config.toml
num_hidden_layers = 9
hidden_size = 192
n_experts = 48
experts_per_token = 3
d_expert = 144
d_shared_expert = 128
hidden_act = "squared_relu"
moe_layers = [0, 1, 2, 3, 4, 5, 6, 7, 8]
router_score = "softmax"
normalize_top_k = true
routed_scale = 1.73
balance_loss = 0.0145
balance_bias = false
n_groups = 4
groups_per_token = 2
init_std_router = 0.0283
lr_router = 0.000624
vocab_size = 8192
norm = "rmsnorm"
norm_eps = 1e-06
tie_word_embeddings = true
optimizer = "muon_hyperball"
learning_rate = 0.011
beta1 = 0.95
max_grad_norm = 1.0
batch_tokens = 65536
max_seq_len = 1024
train_tokens = 496800000
max_steps = 7581
dataset = "wikipedia_en"
Below are experts of layer 3 (counted from 0) of a mixture-of-experts language model. Rows are named router (the router's row for the expert), up (a neuron's input weights, with its number) and show model dimensions 0-191. Each number is 500 + 40 x the weight over its row's rms, rounded and kept within 0 to 999. Numbers have three digits each.
After each expert's rows: a language model's description of what the expert responds to. This comes from a sample of Wikipedia text that the model never trained on.

# expert 37
router:408537459523484493504508459443501468523484455443525465544469526448512456512430555556491520529498541451606510538509515554495542490466436482467482496416528496540536487459425533503503479556507425530473530469488510491474483515462542424435457489540409507454550479590576501488540493507548467446557523553465488475502506494449456540519529550477483522459524537495501482512488577514515473499536483430457540511504547495533503446555515505493528450522414572453533474504523461526507465545471549505547585470459421496468534518558544500491448409493383497521546565534522538503522497457470529508
up4:573437459522499443524403443520453444527559451474452463488530550544541446547490507490487496513552450484476573447462476524392545442480559469474467517486484531462475508475463526511480490507568494451493526471500477501452606442501470543477494570494483494474556503495557525477446476504433486434477529473491562453482477499455442514473523537515457481525455537488538552504410513447455506524512518503541536429511451523559552482494454451455495506521474529481554502495503426491488447523451539526464496564479491540456590565547542511507534535571478495495487452457506462496465636520527490477
up5:555432554494544517564494556462458503521519547537438500489583467450531434490530544499451508479504479422518488543453471594467433474417533512506497483425511548504523472507487483445525558575433521513463499557552488515572534477471554491550486450479434481494468524580491488525454502507515467541448479566491456535509513465527537499581538502480508444510539464512507508437462456506475525438469504415444526476416477443418408480492483453458461497545519500547535534513484570505473530449534480526462581519477509469515523585472519471479550510502530466496533483518519517455430474432483553508
up6:488466496505484536519433474570489494542564516465636490484549425499506489515514509513587501536509447493557495485549539483442525489463520588426474493498488535567491413560478521502479506501493475520537516480517522479542526386467541451471553593489521558498448527456467547483499513475470532524527540568544494484516492557517569503438507556518509515527548594538492539458500511513497513429542501565549509482460509526509569491537507470534527546520475469479489488504576447489525519578506524461542502583470513521373552494508568469517486489506475492449507499565550540498546548453461475465
Description: Periods and closing punctuation ending sentences before a paragraph break, plus decimal points in table numbers, such as Dog., 6.2.

# expert 11
router:528526504501459516522511512491426523518457494547473599552548501475464510531471544465449488486507542534525542560476513503459463550588488539470566497509464482530472482449518576552452465464407531431498488498531523529510526468487541560503493515510430452572495539501499578438537426465478538427463475556431476515444527563502569553520519555541509512545462540510475490534517435441498523463435524560497478500465560552515563475485567433497530427427544485509453454458545497477477481495469516484446510426444506467536471551483576453501502496527432552496496523411471494527514509490436476471
up0:490593454553542514537558546501440434479550501498479478546551491394484435438404492505469542500524515500475520571530468495548526500552490542492472491532465535548477478468477519512527528446512520445503469516402572535482546522430482471512449447455461487555597414537500481430501516518461543537515570478459471522534608428484509497547573475480504445449457479532496517499488588492486515534480489511502447483490499510454513523421548568477505504454484520481534535497505520531537566486540490521554494435548480475527557486496462469495554508490488509479513578477508451533459520602471472510
up1:494552530475533493507521544497496494540501485456518514528484469450502508514492568472538523431504531498467496538496537395506517516513514526531551425441540501494437465534561545444457443518494444467585478471512496511573478457453512553546507531460458480468446526506500545554462432502525510403493491544578468528506466510520496583570465535514538511486511509530544574549484506477517553512476610456452432431574538436515499547452523512542524517537489509491529493461553494531459586500513506505502486375461474473462459534456476491508507472490394535533583507506490518478502479514490595439
up2:496470571513542519491473451514416522520481519509479570516560559561574567522521468474429521531444479445546478537492540507479507567497525499428551508459473437447576444542508514480580507425525554486480509482543459550549535529572525578446574490478482526545488482516471489476539476505473531515550541535481492574423476493561541460529444489535517445543459587524462478499531487521500469466490503438636541523540490460522499502461504527476516508502451464521541479463523522504528526523476450489473569517516472484552468514489553507378481546509529533517458514483502557542489528543501576449
Description: Final pieces of nouns in institution, field and proper names, such as Communic-ations, Quant-um, myc-ology, Down-town, plus University, Church, Department.

# expert 1
router:525555443468354531523513537481514567467466571566547524504539453474478489493487489417476476471497516524510476476478553544493471468528432466502597557408402516565524510493499545503521552491444514507526466477555514437461555517530480562482491547494464468562526512461479480510559499504529477522543440496577452531386494482443521502509476504516514489499477482460445524514479474462465504476442506531574524520501510489541471456461461531553539437484561484470423544579506476511488477487460534478504517433540550527536538514534492425458487551516485534510496580473507411452479464492530449511
up5:530525510466524470436472485524516521469520561565509458549536494485539515434493448526472461419493457439516491432496465496562587485468460544499494435511477492502484463508451543479544507480450482535478449475425580526513426433477459491516444504553539460454411444467441408596388501553496482436545499465463489450469518561491570518534496498502582552515526502449516506502514584465479504546489511510487513540483541459423489508413582528490497495513467420501532546498440552517562474493513529550507475481541444482474482539509510492478518514521509521544540541444511460461501521512460540463
up6:491502465492493516515526452491511492525470529447509480514444438446507485500501525510562563491479499490430474495518528445496548508563446509546499471469448460395522496542496476379492438494386502539502521528584513597506517514473524553521429525454529415492399513514503471468538539483469573556534479543551522499444544463504531454512522533587528523520514516519544485509418492552482529463525554548513473490526584422486442423497508511529515516542529484522551470473589476463570481464471434484445517531464520506477522550548521495468553500506456463490437553540545464505447519515526507512
up7:513564454445468506545541464439505477499577418447587502472527497550508434489494441486484501513535493469564514508516563448502483537544458493453524473440426569482493447481565608472463497499480531505485511522474473480559542471502542473450435494447493470456492538510519523498500449606506535458480489531511568548495515511434440519516532509530426515419554555489402456432465552525461556527530551536465481395500428492547570532508503512477525495529526481457528470529490570486504508484505534506567493559473477518443536449518497471571457471503497509495452543515492480424467505509455526512
Description: Common nouns right after the, a or his, often followed by of or in, such as purpose, time, team, University, role.

# expert 15
router:447461498521540511475514445456467451431477479598502446467431485444521511487545460546520493527508457564471616547541505455525490475539551523496470447480503477488467521510501501447506518517477495600477509474546562405466582454485512458484487467516477539464492513503599538499479499511504431446519522498554469477469500550464410510546499503475560509543531510488452506495458457485497499517482458414431520521539536469534529493571471508483469499470498498537505571601535528455524489488523466407505469561551582503449554520434460614479492475512527540551537487460479488459483497453546512485
up0:465599539539507550497489508505432490478522517556527511540447547475457440512391495548559566500471525450524523488517520537439523546497441493581567529557484477486485475472477488516489526453522446492543482467569477474467463559473491523433471478461528450477519491488510424411545483530497508510478520495575546495502458513560433502568411549516525510513503514472532446449481480500428513430436493489444532516523557517548487489484526558464570467513548514443399518567486514492447563488516487449560522469428586543463510540456504491533506487538508460517520427507507562488451514520442491477
up1:569523406463460486425437463483433524504511483530506467485584508462587483498555559437432538500519516520502569517472550477521580568514487481576529443449504468464521470420485439515598465562474512532495552455519531539557517508531496511509556478516466489476521563461564435470467451493546450535433548430516456456554496478466531484565404472503542507455549570473447536529427443497453450498501490505422495511431522519488507477475476491535530513461539541439502474536493471464494579514496523504516547535453488513538502501543543520485539514464494462461481476514540480492523466446545524517
up2:400516495508455470435571512500480458543489580527567445566446441509505483525494460501552474540499483553488491580583423502443460512527493494471552456433511561445535539496484492527545437511498417501467525559502479517534546523522510489474504492543540467466453463503569568462376532520530487533533537553530484546497498481482548607523440464519537495503458502485527473486575488445481530519470548467469440473551508534455545502535459554490523518535457508474441551448566514452515488493473502552467505508484564495472503544437503434498521542507475486507435516523482513483510526536400550556
Description: Line breaks, == heading markers and sentence-final periods around section headings and results tables, plus some numbers in table cells.

# expert 8
router:459530505580502503516512485464446482443458531484545532529484456530509545497512541458527444536527498539468475504495516528572479536489463482545484473544452498466456554482513507525435499500555497521502554515509547450409572511454438553496467503511557484492447483503524490530489479486520509470473389545475445611512523461475490471505453476484480542470481427449549503547476389553457522524490501527562505608506514518452522467518455476463524480489485533583419495421520550524507435530430523463485502478480544528501538514430438534443476614523530547511486496548517459566538460492586491468
up0:413523480506543456564447481551546486473567450487502557467458494561479450490519438579490453503516483506536446454489516589459477478531505507482505585497438503449451569482538483531540498503521426499567529470537451481489515464512462527464513491421442492449447433538504435504476447488563466433461437475488402518590580578484515422541479473452530482504555543566520464428442530493481557572480510456490462504500520526489447495489475497490503465512454495494464465522410554508557469466549505480504511491491506461514460529464464454511500544486545488525541536468465547476487474508585495489
up1:489547473457474496540531503507504484493473470500494553477480514524481475504469462491458507515545496546490499508489571459402554465469541497553541511405527488530507538490497515446423577533539518456505524420452536463459442407457427487510512502503551444526500518507495476409508526568448492467534519538580512522460527510465524436560458475583479467529548533498493467523478525501540578566547483483463506535516501457403540519517530557484492504466460592484489525445504512527446521478474555474480557425561529505490420487504484539542471532480510561468524555433572582454501428491515424491
up2:506525551543552539509484525528451480473515557527568530538544527513453467519472524511469547529547480473406521539561562507509521457558507540485498469474439530411457558526507478501518454524436494552482477457526481519501503479499511586548469518516492482500535449375515514491440495488490484613559481591585533495536526432489504489526550464477469520488488495587471439540492407520526461588502478449475449511455552444485539440450514490491506471537436462452495522490516494498500503516551491450418471497437472507468460498542511542415534517500468508458507540442542511457515435527420511510
Description: Table header words and section-heading pieces in sports and election tables, such as Team, League, Votes, Candidate, Competition, Qualification.

# expert 5
router:480527573508429520505522545481492507558442529470508513500447528521502516537454407480567504487495561555552481553445516454461491504503553488491523365516573518459502517538513464465437476503507520455540583550503550415451537470467480495475495464546535533408503491496436512555507567521416544503488504520506557456563478413538532486543449483492521513507523542512529517502459594519521521509509416455400529484515506485441455460530501558470521504535538503462521413561499487505505509500510504472379464541526516512496504501485474544473544449477492409512462536488523549459484524507494467464
up0:511528547538532490524483577460619451482497436479524457532483508505500493472500558512468510427498474494512562510502535447542619431492505615533492521571484486506515476521477541527430451460508477448487574498522528437438613528509504519493476518492452505499504570484494396585441476543512462545490558506463563539493470465515485562536498522489419445484437568549539544515527538503488477534482450508508488431471471533462426510450388543528548518528557510523521447518484543460507559493446551491526487468495474534511487496492531546527463505525519473506523482467509508551468476521508547499
up1:515571468499538458507487514467542505488482482499504537518448447426493544463459445534582484500492506456582538506484566492503447498470494517519477499461454532558466485472508500483469582507543519488517524555473520429586541522579505551482502507525506521502483438561541477492466453516500585466503467469628637540436434541585505552494542496467484461476424524477510460561498585508438446463536563509435531499504468492496473493518510476556523481464469439470565522482478518514453546495475500486522547496524527440523518521508436506565595504448484456498503531456546556524501510546499528544
up2:435537432423481487513564498501498448535467460500528477572452455473536492469639468517506513535435575429515525517526557505482464529463446526563484488525485511479552488536578483476515426478514486573476520540580512480520474435519488469488566585533530480462492477494486485528465464524443537492427482492560487493443503522464500466486467501417496501470527504517549499474519570511503434539564446457439530428569450472522461470574488523502510460428442503424544506495443540538559485493512418450467537464520492533512425514554505538467490508529431450492443502472472507505525530513501469486
Description: Short capital letters or letter pieces inside foreign names and rare words, such as P-og-orârea, nig-ro-striatal, Sch-ö-nfeld, O, Mc.

# expert 19
router:480527483489499508461476493532458486541489472477458544489530484566540518528537441503500562490539523497462461495491432427488578525496538491496528515459564510409531494512527437470434538526562581516500468477479492493499498528498479477491542458471574434453549453561439496538527470516473499535513565541563565512523424450491454475511480561507479495555481456471486555579556521487539506441478545428436469491510475524563505489500529520536508571551569575531564530570441457419479488394518527506433554460475508521500552471496532545495465545536467556507501489552487488583463501469438503432
up0:490517498544470520520558501562447503566457536506489491531517492497504521428492513496590550546495557571480506444455475432513560456493453492532530467484555451545506432474524537543466385531566435484484514429530505588602546552470481467471510528467492482520492569455475518421523496430505437521499500559526557499527535519518451463455560533536484532527495479443439543529477499567468470520486516508512507438519484497521560504507486417543507503542508565489428407525450479507544556462507466497496520474516512499573524505458477486495521558420414517497477546499515449476443490448509491560
up1:564532557506449548527500480556570473505557481483528464514473491509434427546532487541540511491527476468466491499440554518427572414492475498512463515523463508428525458538538456435482480499590561575548505498501447527530580448510533475493487523502556476516462538509495460535566464520520518579533493457511541484503453515428519504505524453574509458490526493437436455519506571483454501436485475456519457556489506423499394499472538532453518561500490461461518465515548517448502461481466503559505524456518476516550431560524495491461536478563568470496597565514566527504502477515467571517
up2:567473538472590530466529466605551553514560513410509531519521509503513515581524495542493511512490531479488542504536552484511499458496453519464507564506486514497503428456557467599464597431476478506474481453519519495559515549487473443457520507508549514476499492434468376380524474531546512535499466518506516476511513495580490544451567511473477458499493478455471500501538488429587493500449529456444535537468437515498533527485478482557584478507490487507499489424478526494496555510510530523423522520466438559439511475506513485540499457474453460511485455461529479522436495543501598469
Description: Single letters or short consonant pieces beginning or inside a word, often h, M, G, p, as in hitch-h-iked, hip-h-op, stre-p-tococci.

# expert 39
router:561513524440528484476497541516488504485472476458474448524514450478512486533456455441422486542507471506537534502524553477517567493471486593459503513557509494471433519474532516450541565424491454443462565530503397455454507419506502441572469493469544486474506489480510588451465520505436506510495615598492514448489536484423497505443526487511440510496494508484495511431462593452498493440542509489517440501598571458521442509492517514477460544543553474477450449487491497535541469490542525498537527448503447452581465567532464484504469468451544454490502466457447502487459456502531516501
up0:457549494559498443553465468507537477535440499446532605487460463512507448521436505498495455531537518520520463531465551540433546487531507433579515452507482610491529555488473512512532592504510478460569544475527514444491489471514554496481551487472468473444528543530518561415465538507390508398539522475461512512500512499475476535540598451512514506464557487454461515575471485454486489544483396517439460522461466508551490523483478476477490466529538515459533472432505597587449493462519482536550510505449519518476548519542499495431528472514529478488481533540493491491547523478490548449
up1:507475462456524485494457546498529448544516495578512569526516498501523460526447476523485527543449507514510535512491543502589477573498475503532492488489456527400547489589547623475487464510506475538550448502499444451471479543524534524533435495471506471474568519529459516576471516464421519434620489522474544414547418454499510476519479510491515493458570512474459525513504519495528519505512440481549503495551461502555520534485481396438472514495523536551473518390530508580558500472525491502529507497552477504521483477483522507575509502518525536511572494553442536543562470497487594515
up2:525445463473501512515514451529468479433412482502487467569535516553539466492459516460473448558424499479491410449504553518462509381529552560383535513546507464491507568538483451473468470490521453455538484494526507459439502552504478526564531550506503578528448529417586477536481462455494547477539563493476558501472537469476550469531472496520464500466522481524562430464471510428542595492441512507561528472470485518526553488482509501537435516516405477502576486506495523469483489529472490526419561464504516475572451454510471480471524495496459498501527506478424487487531495530446536509
Description: Opening parentheses after names or titles, table cell bars, and sentence-opening time words such as During, When, Since.

# expert 44
router:448517445494506528485526463503551480454531510546467501533562483470469466500471560510542414432504562481446499527563504457576509492476480471543462582448472538497462514516529542564521522533532452529559526530544533493545541490451540595522495556442502513468535563465479474442478467451503438524570531496446493574503479471504568450572453483497475496499533531514436473521535558517458512478500472492406503579500542497478608510562484472500544496465458478510489532456464528561489487562523530533503414437435435511470502463515480517473553539567544511497524456394486490497470533455509545544
up0:495512562513539456499579416470424563569497528535501503485455518460563441494493542459465393495526541513479476527499540418564480510452462516564434466500472563447468460495478477497505460468472523451542579480472499513555557484443510498475506514513466477522528449551531490535529474533505479498539504548434526541530505490454500461466437540479491542503521544462508505524508504546429482502500550576452470515486529468579560491556574569493438444486539443524471508439561472527494537446476465530535468584520462542541498486484425521518486536428509487503539548501556431483478509517384481522
up1:468532489518469499493473510488507441516598437474510498533527554510508421512532581426509537461493545451448447407501525574509439513518410480536493512417500492457509437505561500511478491478477547525542527480563444537559526514484549513586555522477467435467465480444526410460529494510435477508511490511501510540467437494475484495457495453573491466590499556550429454473541500535460465489539518594451498489491474524451506456537486500477497525447539449518415444498551533472535604495524518573526486476484511531500619524500484498496471444522525492494542469515483482477522454510477516468
up2:523486478408454489481461488529515423550451532458483480435488532516545527430486529431517439540453531497510517520508549512513494547394517560481475521470507497485492499500486538492547525522448495507502564500570537500533534512486390455545477516485532513550544497536468524450509546555496456476519502503518603490508450489477520548490472482555451568468485454618539477537451474499499590572523498571498505479438507480506548377494561541559466497457533455551436484486529463493492602489480500478524490538426559473523608507481483535498458475530538503511460452518486489504523492519437489482
Description: Closing parentheses, brackets, quotes and dashes ending annotations in track listings and chart tables, such as "(Single Mix)", "(Album Top 100)".

# expert 41
router:505429488509567526458476503490511515527545458480506511573539452519492430532512488414520496490447487501470535530501553546475506498505498463517408538506550514521596456455509477523561491513508475541546397525513452529496482486533494419557497474548503540519417511421593487541549578461504473504538585551451567439525438484459520489507540486549550488566460561448502479515430438527435554495548528501513520456499527458461553555521519490473485522490490465504472511581558424511516510511539472517510538528481524576528486482528507495521455502579514477504520421544532432522530517518456531422
up5:462444449442439489482547511465538489513471446453530438547546591494431468482612452516447527518461454522497535443497507534497485494543467573562548452496507537529476542575515522573483497415520392468510471473537515541440445476462477479546480479505458540456543474460474453583471449437447467537488468553484444524461464464489534489492521489493407436480512513505438505479483471571588510468501441443493468473457508504478549519583483510554477509446514512475564480525501535471526489466502514559462527538580520522507498485473535479464547516519523532488467421528494543502541476504544501435
up6:555526596523536551506405529517449457421505450507530495504502467481427447447464441516526487425449485543536528447494475579488527538545495430526526526557498538512463469450563509465510482571532498524555596479443560541515500538511524514499455435540504550491497474519484490408536483434549458470408531555550508564505513528449563492504516482455491512574486511467515454542517496510504500473591480508435520463422546480486526515525501414470490522432497544519460522572503501490495483532544520526466531519478511441523511481450528439485501485552470481477477507502580463534521427585496497514
up7:599523480421571555473480530480497497524454494411546481510493511568550447473531419498492560462454461454424513473506481528544494513589459547433436555435482518535523480493435555500467475524557507536477518495525498503480438543501439512517476464495520443480552497551483467454514546540456470523447500543571558492485523498450475508565479501503506418481533530525465499493526474512423463496548523456514514384507513509521577490482547459510482462569468511517499513480474517467490474560515485458601577457571525506556475476542477530534468460495503403496493543521481441503509555478444543479
Description: Line breaks, headings, colons after infobox fields and of or in in location phrases, such as Location:, Communes of, district in.

# expert 0
router:521526579479530512437478465546602519442516519496512564438536488507540533455489476448516516462462499385506528497504539367434437510481534475488495471437546483511504502471519531504480545504449473472500455503465392495490489430487576451523530521522445478465542493493494477483518449459518555529456442425549450514513566460489511425431500414471476540533534436490519471558535497533524481510515552536538528522552493503468482533461501443510544533390474545469503556456476534523555502532559512480435471520495499547504472485534503513472504476486538501474469577580463574500457512478461508482
up0:483508542551454446544517489487407473548440499446492541435462552512565519493460419486465528493491418530430496509465493456456504556482538560544509493530514530505548472465499521526561406507511572556505544483512530491503528473522428467495454498413488525551534531500579492458529465543446476507517521516511517476456491533465529513516501513544455540495446495477462423519497542538498533484529462493541493521499539557515527476466467516501549452420463532386494533559525516534550541510447519493518491500442485503541467478499504488477468399581537567492446478571451569531578440455530586477
up1:523470516541396503454478498498535513479579529557508509501431508504501528481557444513466512489525484474499545402416471490502572586461500437511579565533521541381466536523522490487602575478553441506439441535585457514489540517518459456505428437596530542498464445478475465513501513520508477471468461486478538477467506445486489516540499486500458528492488483440458502523534467514450472469520497500527447543545563501499501526515513517515558467473468470498429528457477525480526579563453564516515485544495538473557545523520465415502469483465506485517405505531576480476488499471467529484
up2:465533538511420506530500554490510538477487514539458566510544544519593567577532536541537505522497491436459501543475552521480544502566533425502565511465516531489511461433534519447596477425458524480467506477494567548489475500467529532438459503527578482496510550577465451518567454549498482537535452513566458483501450458491546473451523447497507514607517512511511447487476566459423483478458456478533534510517555495510541497483493505483485515496533515480473503522500544466568532586541603458482562469505519455548491542536432553559444547540501540512478504517488438468443469510526458452
Description: Possessive determiners and 's (his, their, its, war's), "the", and word-initial prefixes like con, in, sub, inter, dis.

# expert 26
router:479465549478544533474505499509477453539477470600506567479408562507503493482505509525580521469553521487477470562566477531519525503542515486526526492541448511498497493513490528518505454542533496482463501494489481443502459461571433408543464518489479436475476497599484451502462506542495530506535387507483490518551523485575459481476462538562481464451486432497455511511496497545499499577498466439502508513488489483533591536441566515492479521543507501510575515547460584497520399477535473582446452508419513577504533534539554545521530515555473451519481510519527407445491519475476441427
up0:449471510473467459478519555525506525456475571522510526480473586489515504544520516490541442510470515494539456524475518512463536456442465566495491480448494555469454470400485478462431490476470443472545475516426443456478510444519467488536587528506460558588476500521508544468438499445504553471478504503517456524497543489532516413463512499617452497497478470509479492516580522476467597418535419526446547572532483512548521559515457516473497433490476473578476452540474548494478488445498480450471470452536536500545481450485453492476555530544495457510494515496475581454520463418457473440
up1:512450541505460505503504535567552513524452562419549540423510539486518478495477577460526440551486519542524429488461447526481496409467508564522532539492510520515527456469568520500470574471460538455573527497487523539439424446512460531461511521498522425471501413581503499486474593485494544512500481492514493479470488552458535582521477459494506494466492438481537491561551522449433510507542522478457514509535519509519471496529556546480472490509544556480468457474469554507485480487533483471540495527471468535527530626556483498450512486509375503505548494539539492488457503424455570415
up2:537514475516515484469544487557455423449433506515515543502476486475498480445563466510517540533570569530575454517596457550493508481501487548476492569496497486445537442495569552479548393524396594508533492450518513439459483477520485478410518536482575429562462539567492438404459527453480497489503488472546488515522464452512451471478507411512476541535546519512511557577460503502484547502486509506501468511505456504473497467479498462519502485497538518490483516527517577428558499545473418476450549496428464508542480564539488489528473501516531544525550576507492511508482525525520427511
Description: Mid-word pieces like or, y, er, id inside foreign or unusual names and words, e.g. Bj-or-k, Tsu-y-oshi, Muk-her-jee, Lib-id-o.

# expert 18
router:483551582497531448522520488488560505560497479459456479517533542527497518473459447456529529487498520546564516495455541506535442480517565567450482457457535494460526437532463502463600465498452521489609463502457583457505528519513508535471405470496556498412505523473526524525528464415518477479557550535562581519517491522522485536387476496519519528545547542576521509553570535545505445496486481514514490465502512449489502448478497540528526521559545484516489549532452409456511514522466552491547424496536463524484467510508537556492445607545444585459479509533494493504514525483515524497
up0:510496533494526500509535452517420542502532524464461535538533459543537519549528481528507481495542529437500524450512473422578501532533480483541519494509598496457520435523439457466474452552531554429537460424574543482552432484558527461495514449489444517496470476468548540514512403448524480506495504508547478459482588472583481473513510462525460464531529466553505417514483530521531500438445469552500514476551533563420491513520507474539503452553532530491566429568485455476502552520506529479488556493445448524502471445510445482566529439469407448506563478478483487517515477543569554515
up1:523553505497509503544370471474468511481575466575537457398491469488485462419535467481544507466463474501533532554488450533437496512503494544501513534535452460522529438500503546529493502528477478456469523500445470450525547529483486546483525520443537371509524515524507491471478527450538435579491540496561539466449506427534567441485450486471580466518496480496477511478475537509448483495415498416533554535503497535457444531425539539487511524577477500520492531450418470486480431464465498461465503482503457479534495463438524437491494534450515475457526449504495490423558489459472450566
up2:492506542529458433498573481534542502505529493531489458504447500557471496465552476499562488513444520487532600434480575497557482514497462490555476544491503485488507409536395436538493495461510507512457566500496458571548510434544571453516441490533581492520514528551455532476487425521534493492526535473543473570479499474503424611452513565528561523497515478587489507552515493495463482483426540397467514486547493479412497483480474535481537498466487480502443483474538539481507486436518516508531499495489512547499443441504441496502520498470475496428396498444546493445444506485516494561
Description: Single consonants or clusters like Sh, St, Tr, l, r, n inside or opening words, as in par-l-or, Kazakh-st-an, Panc-r-ustacea.

# expert 40
router:487551461544506525492507520525458442470448477495549449472538485549497489530535531462471525518518472423488437533508456519508486472529536483464447506559477492536532534490483551535518531465467490453454524537463463517441462472512487485462462513539564607449462478502488435551511504488513590462475557485451502510495468448504475449532545553494457532552550440483473508539504433473481473517520442527552512532459451370474469531499518523501532512563484467564480521509489386518497495491526504527501479447487427535608461434492474517506499482393511508505492464481510578465591487575600484573
up0:484478497461434518502497509515461421498517456537513518506489505508537501505538536491503515495503530490483489522543478462535505470553532495517504534530492544458432462554479452507504462471561478541499501472531416491453454462506448556540481458549559513435458581507460443540538536531543502454510550441481521532511431535465539554473450508438485596493451561448520467526405572496498572467556546488478457479437428506505528448521452541471497421534530491561485489474524495543500551525469503447492418431500577550535530477574550491552476481479510502543538484432543541547597411564526530492
up1:457506507515479544458485510526542498474448531459466509484563505527561416521506529475545479570520475522479486536483467479475538518494517505399505492510422478498466470506448513492471492470493546548482488527517501591492469534465475516504474517485512459429484524556520514522424509510492481506463472483514473500504511536375486558518498516491474458478492479420557543504543496454538512564631535491485441423490481493425444523508486514567499487595491526468503499504555500435361493546486499481409487535517507516396455507449450531434489489527570548496496533500594478452496564457524454478
up2:542549472468473538567516526527521533588529478444457460555482502493521455510462486531494522502552485521519459533493434412482465512555495499503480507496557512433525473447598577495568493507446532548446548522527551580512526530438495505489525483513480526478584452529466537477545482485486526450521536524481439442470479563487517412408504550556506550574498434499453549453506457560563511527559509491442426567464489476532509500474463503550504511551446538524572484535549559505487545461506497516425551411491467467517541555434492534437498525542496503504451489465520454519487506500461527532
Description: Pipe separators, semicolons and dashes between score and statistic cells in sports results tables, e.g. "3–1 |", "6–7".

# expert 46
router:471570476468546551532478485430430515478515508521520488536498521494516525522500476533538549536492529543525488505505441505491546453536480469487512511540412545502485507538514506479506495481525446482540476497460471535530517474388506515548522476464578398460434547478530524535526507436473493568513533525531474487560467591509495528466544486519539516480551507454467505549445592516556471494485552419510536510482495453457490456500517546509498468496569508508484436475457404418519503460548535508430483409543506422421520448505525434456457524536414467505462488517510535586449406455498488508
up0:513471495509513463486475540456482475502499498515508500494460498507557535500583533519467454531420461558456487450514521562549535504438469533444522494437509477516543468497478491504390414491537528512527535487466462595532530462518515496533553501575470510501506591469532497463556559478490538505480505548472474495598524443489590479516515469493466485445496534519481519515553531546499444509453475518531493492548519552488512445587456447540465477488539456507469442483481447494519536525502528466535467551538484519480546462476543429451471408543533486414399497465478497488403524572590440524
up1:521495528524458550519445533549456490485472520470473447458545507521520492392579487597588484518507456485521455559489496460472485453505433520574561638525478471477509441466508534511496423496520487517505472570537527483508542543498509512464528477455502456460459496506520486582508464493500480515527489509497544509549479512463512518437517472488552494499512531541399454448450517564478457482476515553494500549517455587489457499493473457485465538555535440543518472536527471495445584516510468506472469583438459432561508467532514474469575528537449492480523444566526499484441406543504475507
up2:505544538543438466547496481504445513517564502556537520553506407528476560532521506460475550525479530494493487434484493455478576469545554469557465521486431510511534468370521470488562520542447519469474563444544515503470433516485459503493470518545491547459562511522551496461446525529519576491472521469550570569511480543491535552478501514466510440536476482549486534465448425503462500504467511484499541515436518488505445494500554534494452473461539519485531520557442567506477431537548520521525644503522526414512558491483464472522601496512452474502483498508445493496439507466458441461
Description: Single letters, especially capitals like C, F, P, S, W, opening names or words, and f inside words like wel-f-are, staf-f.

# expert 3
router:549451523552429475494500473573468502462498516557525547476482457532474532486445533530456468508534526558508528478500536502507480492526475509485528483487588472516523496480453504448515493501520534483485472487461482544540523500554603571469490520566459464576553547509485471526497492449490526495458512578508470474474548534456554553507508504493551493532508553495480546518492420567462515533524591557521427549470432463484449459476486495557558518421591547523479448396519456522456458509485455492479605476417500460472511469486551502520559533512551505519564506531472482478616490511585492465
up0:472447461529448500531477494504453444484547535609565465504534526565502466515556532517521466532551419497457485510472468515478548465475532499507428423537497516437442492463482497492503511447483475506491505459475621540476576563492434567470556505531487487460479541527528402517560568494516479533521544495480478485543406508460612469534497545565532513571506449474463519489453407469499525473486458503472488506527562585476514468442464494511496532465469501517550554505464531497507497598546533492507483573499555472493470487547540440503503496554551510484464528477454472488555463527500471500
up1:573560528530542452483530463567483505461575533468517606500497492563472501474456547579544520513518463479427424445509565547535457453475473602536499427454476470551404599498408477509511527519496449502523508497591484472410499469525465494543511469516465520531556486444515509488464454483598514478382516473510470480469517513540488494453503458519517567466493516555497520478500547437526548525480499454490513497494443513494483485541521455480432466482508499479509472508475475463530450464449447485481568522479515417487487527557519453475462487500523464521525554490536539473540447509530524479
up2:526490492510389553455571493499535425517508535544532538498506459489511437575495503571525418533523546519501515475462550471435476486575462503513548507504436505436468397532541504458517447528519489529468515531550475528482502538501464528470444455541476470485491514541466458520595454523502486475569503438478516563478545455485542472458488449517509464524424533510429432471495522556427529551487480499514418512538472489442475535489511533505504475425443477415550440516574524515466484497534491440544449422531503506519489533496598477486527480525502470506507585529525584495507523515530545492
Description: Word-final adjective or person-noun pieces and nationality adjectives before a noun, such as veter-an, Austrian, British, incumb-ent, new, former.

# expert 22
router:514484468514476535527478462568439547507491473443498411481510475472493544560466486483504526533469522479483425506495506532478499526428550483549535470466522472411509508533521510527430490513572559464439547485447517490479503467447484583528489497531489573428555469515530545476519455456559564548405435549506520504514496601559466490478508489521539535449497523436502510510420569501441496543523474464441428420459534517469500533533520484462458531486570477525488586457514576543497523602532477501517520494480515501463433530467452527548454484450480503485539484522472484434426465540457485518
up1:539485516513544519459477447508523508550459460450464508503543518442487486561504407506458528522424499494521414529510470465526497472546518489476491469509533469520476464503494547568523499530502468419462546541486474485537374450524508436407505447427539550535533470464498460500533425512453461409455457545444506498534581528517519497486481433433483457535435523559497486507509389479531557458486552501431491531571484517491521507507486411522505481538563509537501428435499489517419508486494518480529507505523441469532488441555486469476477474483477512505513547500554436547441448516518439524
up2:524543476525548529534543417516411492476448558562446536528550469504487568462494509547468475519504476508504518548549531484486511500453492561567543479497452521536443534492525529526532433497463423500510503521536511499561462456444553502569524477534535493437487456537532519493509499464451444461569454556453539543547500429560453546480469529590528555509482484445551476496512522540510508505503477492517467529498499561451536521534431507556423476475443441504523512486533530517530462520535501565570448489469502523498534560509411542526532526471429492465535513487647498499477469596516482546
up3:440489516536417506483449499505458524518491509519512572507509485518468550481542454492458450499482478489556473427528521466425468541477457578466516460461446469514499506464461491447494536469557493515522458508591458508481383548558478523532517506453573471533501494546525492522520491460476449434477478479533574507487507514503447495518490468460462518473561589552468494528491419547555505594534470488461413550559503455516475503515628484483466436424443488558498473491495561522525487543484541463462423526513555580533540487473499497467489593477503456471527477525500525536482476566474515499
Description: Pipe separators between cells in data tables of votes, results and statutes, plus section-heading equals signs and occasional colons and semicolons.